Experts of a small language model.
Training: a variant of Muon for the experts, 651M tokens, 4970 steps.
Below are experts of layer 9 (counted from 0) of a mixture-of-experts language model. Rows are named gate (a neuron's input weights, with its number), up (a neuron's input weights, with its number), down (a neuron's output weights, with its number) and show model dimensions 256-319. Each number is 128 + 32 x the weight over its row's rms, rounded and kept within 0 to 255. Numbers have three digits each.
Before each expert's rows: a language model's description of what the expert responds to; "gets" lists some tokens that make up at least twice as much of what it gets as of all text. This comes from a sample of Wikipedia text that the model never trained on. Tokens count by the router's weight.

# expert 13
What it handles: Articles and determiners the, a, an, The, its, this, usually after a preposition like of, in or to.
gets: " the", " a", " The", "The", " an", " A"
gate0:144112090101114130141131132114084139174123147120133097116127132140077093127157025168156122141101077147116079145063141165132114091131124125110131120144129097126136144164200133153189097106138130
up0:157092117128139117112131097174087146126185116166063137070181145102092095165109139093125128089125172203152080142051135140098177146094154146171208094167086071202125169113164160094129174138058154
down0:141174084146147155109128122090154139184121060098162094144113082147080140120141078121125092089119144098158125151116124153132107115134121135111110166106132116152124121084156132117084145121144101

# expert 5
What it handles: Field labels and table headers in infoboxes and charts, such as Genres, Chart, Winner, plus reporting verbs like said, announced, stated.
gets: "\"", " /", "}", " announced", " said", " Total"
gate0:180112188125101113118109097109130148132143080131171098106132175127123109149118141134110169099162088087147088122075103110123102115095170159155129146110154092161117137116126139083133138194171119
up0:078057119092120127121181119124156131127127109084119107097113159204086114125136131079120100111116088133195076162160147135166115075124110071139109129173078081118092083113094120095144133112100083
down0:095123112120125129121142081139178097185111201088139095140087065169142166117128149134138150153120136113073131090169147077112133173081126090094133112114138106114177213174139086090146168126152068

# expert 22
What it handles: Main verbs and auxiliaries right after a subject or auxiliary, mostly was, is, were, had, plus participles like released, opened, won.
gets: " was", " is", " were", " are", " had", " has"
gate0:098106155113113153088161037134177182141124126152135193105128137120073114129151121134133119128124156149135092123114097134171107132169110152109060133081190125076112144084139138137141073156091056
up0:092063135072103098143135190114081104111103154115070104137088135063121112099113072134072085184144096091121186118099138096131071089195155137161172153164102115153102152202125101168123111077158179
down0:161090206115129167104127132111121128070106097130101097162148093086132125126091146158180095185151151144165155096156146111057117081099140104184107165174114076133182240112119109127124057124135091

# expert 44
What it handles: Possessive determiners and 's after prepositions, such as his, her, their, its, Byrhtnoth's, mostly in biographies.
gets: "'s", " his", " her", " their", "'", " its"
gate0:137132084107150136083103098138104131125184086106088041112118130120123118125069167152076123095152124150198091184125097108138144148144092133126103115112182137091118128097181099070070165128079136
up0:097093091145145112129068078116168103105090158154123086118168069118119057085163111148062124132120111142117193131149098180151140138084077113138110207106147155118085077115126143127080111184186088
down0:098165126105060182116164145141087150124074129162086135095096151118179088119102105144112144109110113140162106081105044086161141127096150068124170114176143115123086131193139149031144147098163111

# expert 55
What it handles: Given names like John, David and Jackie starting a person's name, often after by or a pipe in credits and lists.
gets: ".", "=", " John", " David", " James", " William"
gate0:178130119099090124130116121077183122162103155160101108046094117128109148144143137080150101186142143127117102147098140212163098092099088144174175139130116187122105170099128120128103146060099128
up0:153145090118100176040133184119116143152171164188153147083072140158115131067167142164079127092131109160114113090084183105088165114039098098125100161121124127100168124126115194159160136128125129
down0:128187076098113112142160130094132176123087083094104171096145180121090111153137140149166118138136169141161123158133143205108130096077171188107097153114203178147144129147096062141159117140117071

# expert 63
What it handles: Word-internal pieces like en, sh, ch in Twickenham, Sunken and buckshot, plus Indian name parts such as Raj or Ram, and table spaces.
gets: "en", " ", "ch", "ed", "sh", "n"
gate0:149125086115141122166151098142114187155143108116138138114083166121150118101134066144150056088102123131111090155093131109091150146106113151131136121147172160128109099076119103079159105187133160
up0:166167101135183087180106160139091116091089190124077101143094158121097104132135150117079123110106197151126065070101146087144097126141101124117109174135116131125139206152099110089131126135137149
down0:178150072168102036097113107122140166136100159111133117120115097127193097139143124107154084113191115113114111126077184144165123112076112111150152098151111108067085150122188157072113117113111166

# expert 21
What it handles: Prepositions of place and time after verbs like located, born or moved, chiefly in, on, of, at, near, within.
gets: " in", " on", " of", " at", " from", " to"
gate0:140170084095111135130127092059138166143111121129154120141164147169089122161139138080148066121161137073138105174138135128161149168112123155077116194099162081157152151074116100153167149135115104
up0:149106131133115148122130157099069176128109091109150142112136049116090127107103154105118160152118056126136094066112166126092141094137084130142137069179111079154120109141104164061150113127103086
down0:060171160106141166123162093093081133126128116105090131113084116078117117138087107151114094166135140090160077102143143153114145136104097073078080134148146159157086149146128097119160116122131121

# expert 30
What it handles: Vowel initials and odd inner pieces of unfamiliar proper and Latin names, such as O in O'Connell, ri in Snorri, odor.
gets: " O", " A", " E", "a", "A", "ri"
gate0:115113128063191123131103162160130086103096098102118132134083173122121132134092183184095093121180105170139110134108146170140146128158108093128099155104119124172124167155129196114147114210145128
up0:188141138107166180118141119105165088127083078057099116095208157149095165092134166103104105118137071148105166135119151151066131106114119135159118145109109160121098099189105129112142160148150118
down0:103113119103105207050094116124118135126144068193164132102151114136141113132103189175144170085137130126142097161108139082085102133178140088122192060122148078047123071133067150162145143123142112

# expert 38
What it handles: Unit abbreviations after numbers such as m, km, ft, coordinate symbols, and lone letters or spaces in tables and names.
gets: " m", " ", "m", " D", "d", "g"
gate0:097096165034155137182092150177097086108158088185108120132099110119122102111124141150132136111145138114115116146119072158140090100141111037137156129093083130083111138101136108130105091109149150
up0:135103128158133132124125129132156168141148152110140158103118140154168067154164134118098100124118064111170143129161150175087098181157090171163121128131188132177139159112124078130088099137124057
down0:140138124149153112191085200164203034153181166155093077126144175040098131047173112169164099097135057118111093105186150099132188101108113092135100123108149102177204134138149142165141092125118068

# expert 46
What it handles: Word-initial prefixes like non, post, re, sub, pre, self, plus lone 0 or 1 in sports tables, ISBN digits and list line breaks.
gets: "0", "1", "l", "\n", " under", ")\n"
gate0:204123107211127121094053116088117151133090105110125090144128144118088136123143144106140075168142162097108163153136184167153120146115152105091080139106181183086162152141123164135142157130104117
up0:145119131132134103173164131136138160098126168156116108180137132127130149110125075167177162136176169098120122151119112114115129171176151195085056153128129136173182124110175176095187121174081166
down0:101175140143117157166126090095095125142143213127156053106121164106091070174085142158145102104096088101120116145057113132076187137082154122114157160048145134091090165159133102120123135126097091

# expert 25
What it handles: Word pieces inside rare names and words (M-app-ilas, M-amm-oth, G-atti), plus the tokens app, debut and digital.
gets: " ", "app", "19", " App", " football", "50"
gate0:143097160125180099130100168156149111109096112119101193138046146165132126090124154175081123167093114156087116176087107129141100137079121140147154097120101127179159134178096098095147135140145152
up0:140176165149035136157089118067131097172102178122138149107097116117084087144119135170170145115127097079090133139113101151131160148128095136152096167124106104199098152136185164076120124172146165
down0:126124110139140132121121129124145134129120132145157150102117124120158112087087076127131109085096187171112136117121106075124162180081160097122168086105197050149158122130127092126178111116136112

# expert 10
What it handles: Dashes between names and roles in personnel lists, paragraph breaks after short descriptions, and prepositions or titles in award names, e.g. for Best.
gets: " –", " -", "–", " =\n\n", "\n\n", " for"
gate0:084106199094126090118104095080078109163097082120159117173094163135065139119148107103112147190142112154202084073123133123154139109206104090133133135096090128085095128098134108157117144158134152
up0:105143163120142182104174110139081160132140094184113159198150162106116105064172203120084113127130144114105135123085193173158154182047126156075131108090148158133139134137151096117142161126135112
down0:166092106183060135149085137115121123169114168122203116053166070113109141103144157114127165105131107098116152104115161115155103165137120097101084147202174107116204141111123150119138087169131146

# expert 62
What it handles: Opening parentheses and brackets after names or measurements, introducing abbreviations, conversions, years or counts, such as (PSOE), (22.0 m).
gets: " (", " =\n\n", " ", "(", " [", "(s"
gate0:183111093144124135138163139147193098114130147070136130122106086140154137106082111124104128145144160088126143100111140119084126119200148126109161105113146143063148152118159093155117146182150177
up0:155192108106096140068086104151108152128139152136084088137163071162101202088137132072153125121178134117065132167164161106109131112080166133126175144151085180132139176118157130108166092128108183
down0:119126145197139106138146144147094136119138070121153183115150134130185148101136120159182167098093080105121099119139104131165117184120143136053087171151188124167178139060117146147133162139129147

# expert 14
What it handles: The pipe-plus-newline ending a table row and markdown separator rows in statistics tables, with occasional line breaks in plain lists.
gets: " |\n", "\n", ")\n", " based", "|---|---|---|---|\n", "|---|---|---|\n"
gate0:167103147145135061122110127093158124096118184155123107183120123063113200118126080096054181132136178130164114094126109113138095120140141185124121189050145087169140111110134171112126206137165086
up0:098119184089217124129090167133120118059071142190130147111132071111155059102157143094099119120066065095131120176079123099161162179083095141153140122095120132127179128187128142109166119162141152
down0:130096131088047120133118195095193093188110076180094059135148135098107116092094104165131099147103140125161121179091069112078127138077079107114123133129101119150100167139133091148109109073111152

# expert 7
What it handles: Modal verbs and negation (would, can, not, to before a verb), plus the mid-word piece o in names and compounds (Ap-o-gee, Meso-america).
gets: " to", " not", "o", " would", " can", " I"
gate0:116125162102153118124139093097178102106070144111095129106114110160122054072168139102135162128124082070115105142075144099180137095125116097146125120098111173106121092157091181064148166140064147
up0:195159182099130179133129155168094075086113113102164181139142151141181085161114169094129104120081165095041131158102126138094151117126161133132096134117106148118149120136105137130130129156143076
down0:134149203144116159080144201094134121171134102050068087089159074104153070145099142192105156146109069131171158095157155139074163076138134123086123113111153170078140142101129111129134145114129079

# expert 50
What it handles: Hyphens and en dashes at line starts of lists and in scores or codes such as 14–8, MQ-4C, plus title words like Sir, named.
gets: "-", "–", " by", ":", "|", " named"
gate0:097172138106103128116098124132072125085106047120072119147127139168096187100112109115135097093141090168139115175078131113112121072097128055158166084104132111126184138149130066125104102104137088
up0:124146122102140154096145120194060088122201146059139104192128173129093135135093146110103100128096159192141135112085195175084135164086063075155089153158110082125142078095144149069132147119136101
down0:107140188113113143145133070161117084134113074134081112220123100187180118129097106129125063129109157214116082202102122110104141155118164117065118089139116138110141095078133103170096106074171135

# expert 1
What it handles: Final pieces of Latin or foreign words and taxon names (-us, -ium, -idae, Cod-ex), plus the pronouns it and there.
gets: "us", " it", "is", "es", "ia", " there"
gate0:170103167096176136174115162148165128136099116066153210156083139116100146121165122146156159191131073140109103170118161179069099128104120134176129139116120134104102150157132106148126116103148109
up0:144194066172157087145044113121194137191134170128106113114134079144128134115131141158097096086165169118160082078137147152168159124067121148088099147101083097142139132057097186072203138108152093
down0:074118135166100133144129131123092133144104201072138128085152099090130114154135186124110134091090068120142124121133187095121063125140138125104091064136177117113067156089155129170120109149095137

# expert 34
What it handles: Single capital letters or short capital clusters starting names, acronyms or words, often after a break, parenthesis or quote, such as W, Wh, Ch.
gets: " C", " P", " T", " S", " K", " H"
gate0:158105132078117138139163107129160117100157129078162161108167167123079084148115102142160109104133152060105129107162065143178125144093128095121163105087125089122128094139114110110175154114103133
up0:158135135052132122176064073110097157092097104069092097102099113097141088105170106144136110101145105112108147139142188148078119156105080162070144143140168106091082141139153131123134134137154111
down0:131140105121149143169151081128109146073094123096061102144162153127045151099066153139084160171140123163070128110149130133083098191137093082148194132143127100181167146118117132114083108101125110

# expert 27
What it handles: Month names in birth–death dates and date lines, such as 18 January 1995 or 23 December, plus part of, Years active and Time headers.
gets: " January", " October", " March", " December", " September", " August"
gate0:128129092140158126144101154119105127118097146129112168083164113124066095149074118084078154126121109110170116090063099131104112135070191142093094125132130108154183183196159192147116092149148093
up0:186128171126134185129104090146123185112134140094114100098177092080192115114124155123090134193118153145145118138093151089136145114161104142160132197115095133113145155155133152143166109135173113
down0:147133099077115123114101156126112126094119110124173159127095151129115126163091120103114170150138243096122175148130104068126128111089166102098124063085106103122158049138131084112084074088110111

# expert 0
What it handles: Unusual characters and mid-word pieces in foreign scripts, chemical or species names and table codes, such as 慍, ·, °, ġ.
gets: " ", "–", " —", "2", " +", " −"
gate0:085142103109094143137146176141158122123099154126102079089122171145137152116080203124118104130137068148099178120137104097126132123082148120119133133115084141077161135155132221080142154108104124
up0:105124145139095105159154186104164160113118140097162127065177159117150097136160136149084154073135101162154121086087156156120167140123153126123107087098083155044113123082111127102153142068110186
down0:161152157124094145082165101149167184150110126074105097081104117099145180180165071067117078123119109143149115179123134146063095122108085093149099101161145090085104158146103049125126194121151128

# expert 39
What it handles: Century digits opening four-digit years, such as 20 in 2023 and 19 in 1963, after in, commas or dashes, including year ranges.
gets: "20", "19", "18", "–", "17", "16"
gate0:141116141119158163144113114151191136185103132058094192180106121171126124083170121171086070142132117126106194139217124145090109141129076139065152191128156135074157172146097160061097102138154112
up0:158134143170161103059201063171143117106146104108130178124159107183109097090153118105106092111122115174131178113081141127130119073153112123103126172086115118135130172134125138153107136141155168
down0:137121130106114186162118124136121131129158102167106155085155125080168115127144083135060153166131119102079147159133221147165137120109106000129128109136157127159110133114176088148181152126096125

# expert 48
What it handles: Colons after infobox field names like Total:, Website:, Label:, and in times; also words introducing names like called, titled, renamed.
gets: ":", " |", "°", " A", " called", " as"
gate0:136094123138163172124081148158093130122132136159114101134177132149129122142066067105129149131131123101146157096155099117130110126081117100110133098086124126164121155193136125079178206132200160
up0:170139114140150083115142146133169105117116193093164170138136146132112068136136148089164119126114099114105140038138150155143148122087122116187159085150100156150120084123095122143121081163098127
down0:116177068077118170116087103191092170104074123149123136042155155096136181117171095144125099053089133130111110171100185152094102153134141151146096148128087137158089159145156096172150145118219161

# expert 26
What it handles: Subject pronouns he, she, it starting clauses after a comma or period in biographies, plus also, but, then, later.
gets: " he", " He", " also", " but", " she", " it"
gate0:192167093114146188140151097072102110133090139143046156078112133123142093100120105077105152120108108130075169161095099161140167104117142175130116084114116099135134122151126086102130153120105080
up0:144141178087154122109140151072113166149107111184110077178062124081160100125084175137091110121079098085182096181138111102040100137136171122066088142155097109101083152130086128169105132120089100
down0:147072147126174125119159128138173107088107082113147115110044089121097140088067165091105098173151164133163069110150121108166076135121136181104105147041112197140147098097108147096053108158156103

# expert 31
What it handles: Quantity words such as one, two, all, most, each, several, and rank or row numbers at the start of table rows.
gets: " one", " ", " two", " all", " three", " most"
gate10:117097103184171088183112175117135142087169061139142096110136177128075139182136139078173152068134201142098085083127178138136111125142117147162131169129155127151137144061081114139156087116115085
up10:142060182079116123125141120120094117167155124170120137165135144127150141136134094131157166111090084138127170109140123156103153113111184108054177136152097079162152145192159165153162085134128127
down10:141130107099086115152104173200155094194178179126077137122176099129180155203090161164134093141143085149177166140151127066150074137102057119148128134131184117103172155140141118130073122155114122

# expert 35
What it handles: Pipe at the start of a table row after a line break, plus compass-direction words such as West, East, South, and majority.
gets: "|", " |", " West", " East", " South", ";"
gate0:134195154092050085063093123135092122151131157092084132132111129081103108162161109129110124177148096145117161160111121105169129165163093077144117162121170137142109074128194168127185131147108132
up0:116062172138065112068098079113110169139091149141113124084086150072147138142163087153107136118163124142120131100112107139147112135145134123116093144175136129167154158115106119145170133186162109
down0:190139119128129151120147066118127127170126130172153125246173107151111159102152079129122141103134171130103133107140138200090118120077130155158163128098107111134160103086125188111098137057111110

# expert 53
What it handles: Words like United, North, South, these, many, other before a place or noun, plus letters inside Cyrillic words.
gets: " United", " other", " North", " South", " city", " such"
gate0:129143087092186108205137124144165182174081118163163122139114090139103099207092095102161169173148078134094113095103142172092166159096160142079099079084101140147174150112102082186187096121097130
up0:102138073140116172113126061136098129113131073149129076065181141114106115085103134093148113139135119093128112129175114117152139075150102075153116058073109119114181182110086118165101075097169170
down0:115098098138102161142159148183083112094114138182117159174101116164135190102138058209123157071142114118116137123115159112181121157136114086148095099138158074111143106131143162149097132119133172

# expert 41
What it handles: Short lowercase word-initial pieces of a split word after the or a, such as l-ure, v. in case names, ch-ambers.
gets: " p", " de", " b", " f", " l", " c"
gate0:166200110141155144101115136144122100118114131115097120092165197068065107116164119111146126072099136158104042125127126088105115208121164130101109137130187124205087188080133084177195079121130090
up0:108138072172094105095185150080151113103127066149163106160112123121136137132098139138143086091154137140165129143179187132117142171077079108079169124120110189103135109096064173138137116112094114
down0:150135071146139127086115088074133143091180125176109106174140168129149099115147138145098080085137134156094186127153112142174111219127137057104099136151150151055080113153098111120090166181062092

# expert 24
What it handles: Pieces of abbreviations and short function words like U.S., F.C., St, No, vs, Dr, vol, plus list numbers and spaces in tables.
gets: " U", " St", " ", " No", ".S", " no"
gate0:165180108159174119094120117121145187108129123138124086122119094124138117124122164129082121139134151065082186164123115106156181144112163171152183103158061130154125122099065194178082073119077075
up0:184062138103151170157199161142120123120100068115123126190155096104109109132155135112125155137145089115165177145108128138098122101125120168110147068150175106098129104135089127162097141178095145
down0:132156106100082108140080096130121121113103072126131120109107097138095095133165152106071119131108080144242179077116095138092121126088139147145129122170086098117112109134135141171160095113118179

# expert 32
What it handles: Short vowel-consonant syllables inside rare words and names, such as it, el, ot, em, as in longitudinal, Freemasonry, timetables.
gets: "al", "it", "in", "el", "il", "ar"
gate0:131113116160168113121080108160113135114152125026105098121142116151157156143124080131122161133095129121169111118134106077095160102125086145144181093090126110096146135113127149123090121141183041
up0:192123182089169141078153182140062127122143170108102111100112120138134145110146147088052126103131139124115136128079137131084148086117126133126080092152119118160103130116139173146168168142184138
down0:132128072147127145161118157106069108075183150171134179114086181101189090079223146166139213104118174149130135113087186185110127077116132108096131143065134108115125146131159144121146119099102114

# expert 59
What it handles: Semicolons separating items in compact lists of results, names or scores, such as A; 3R and ATL 28;, plus comparatives more, less.
gets: ";", "z", " more", ");", " —;", "\";"
gate0:118070082168129180066096128029115140111092168125056095153129136141134066154068148142171137091140120137119178155124136125104069148115153075149146116121142132102197186151108174062155110158177085
up0:115143078165138115131175189155134114147112145141124173156094172126134131054085206147075073144210130114131177122177092130114115091149158100150136171182135145093163135100114081118168081126094110
down0:148216153108150170149140152102106143157113123072138111141074160175057125091097143115103162114123142158181154133166204134116158152097104140147171119068097119135104108079140081154107119172150144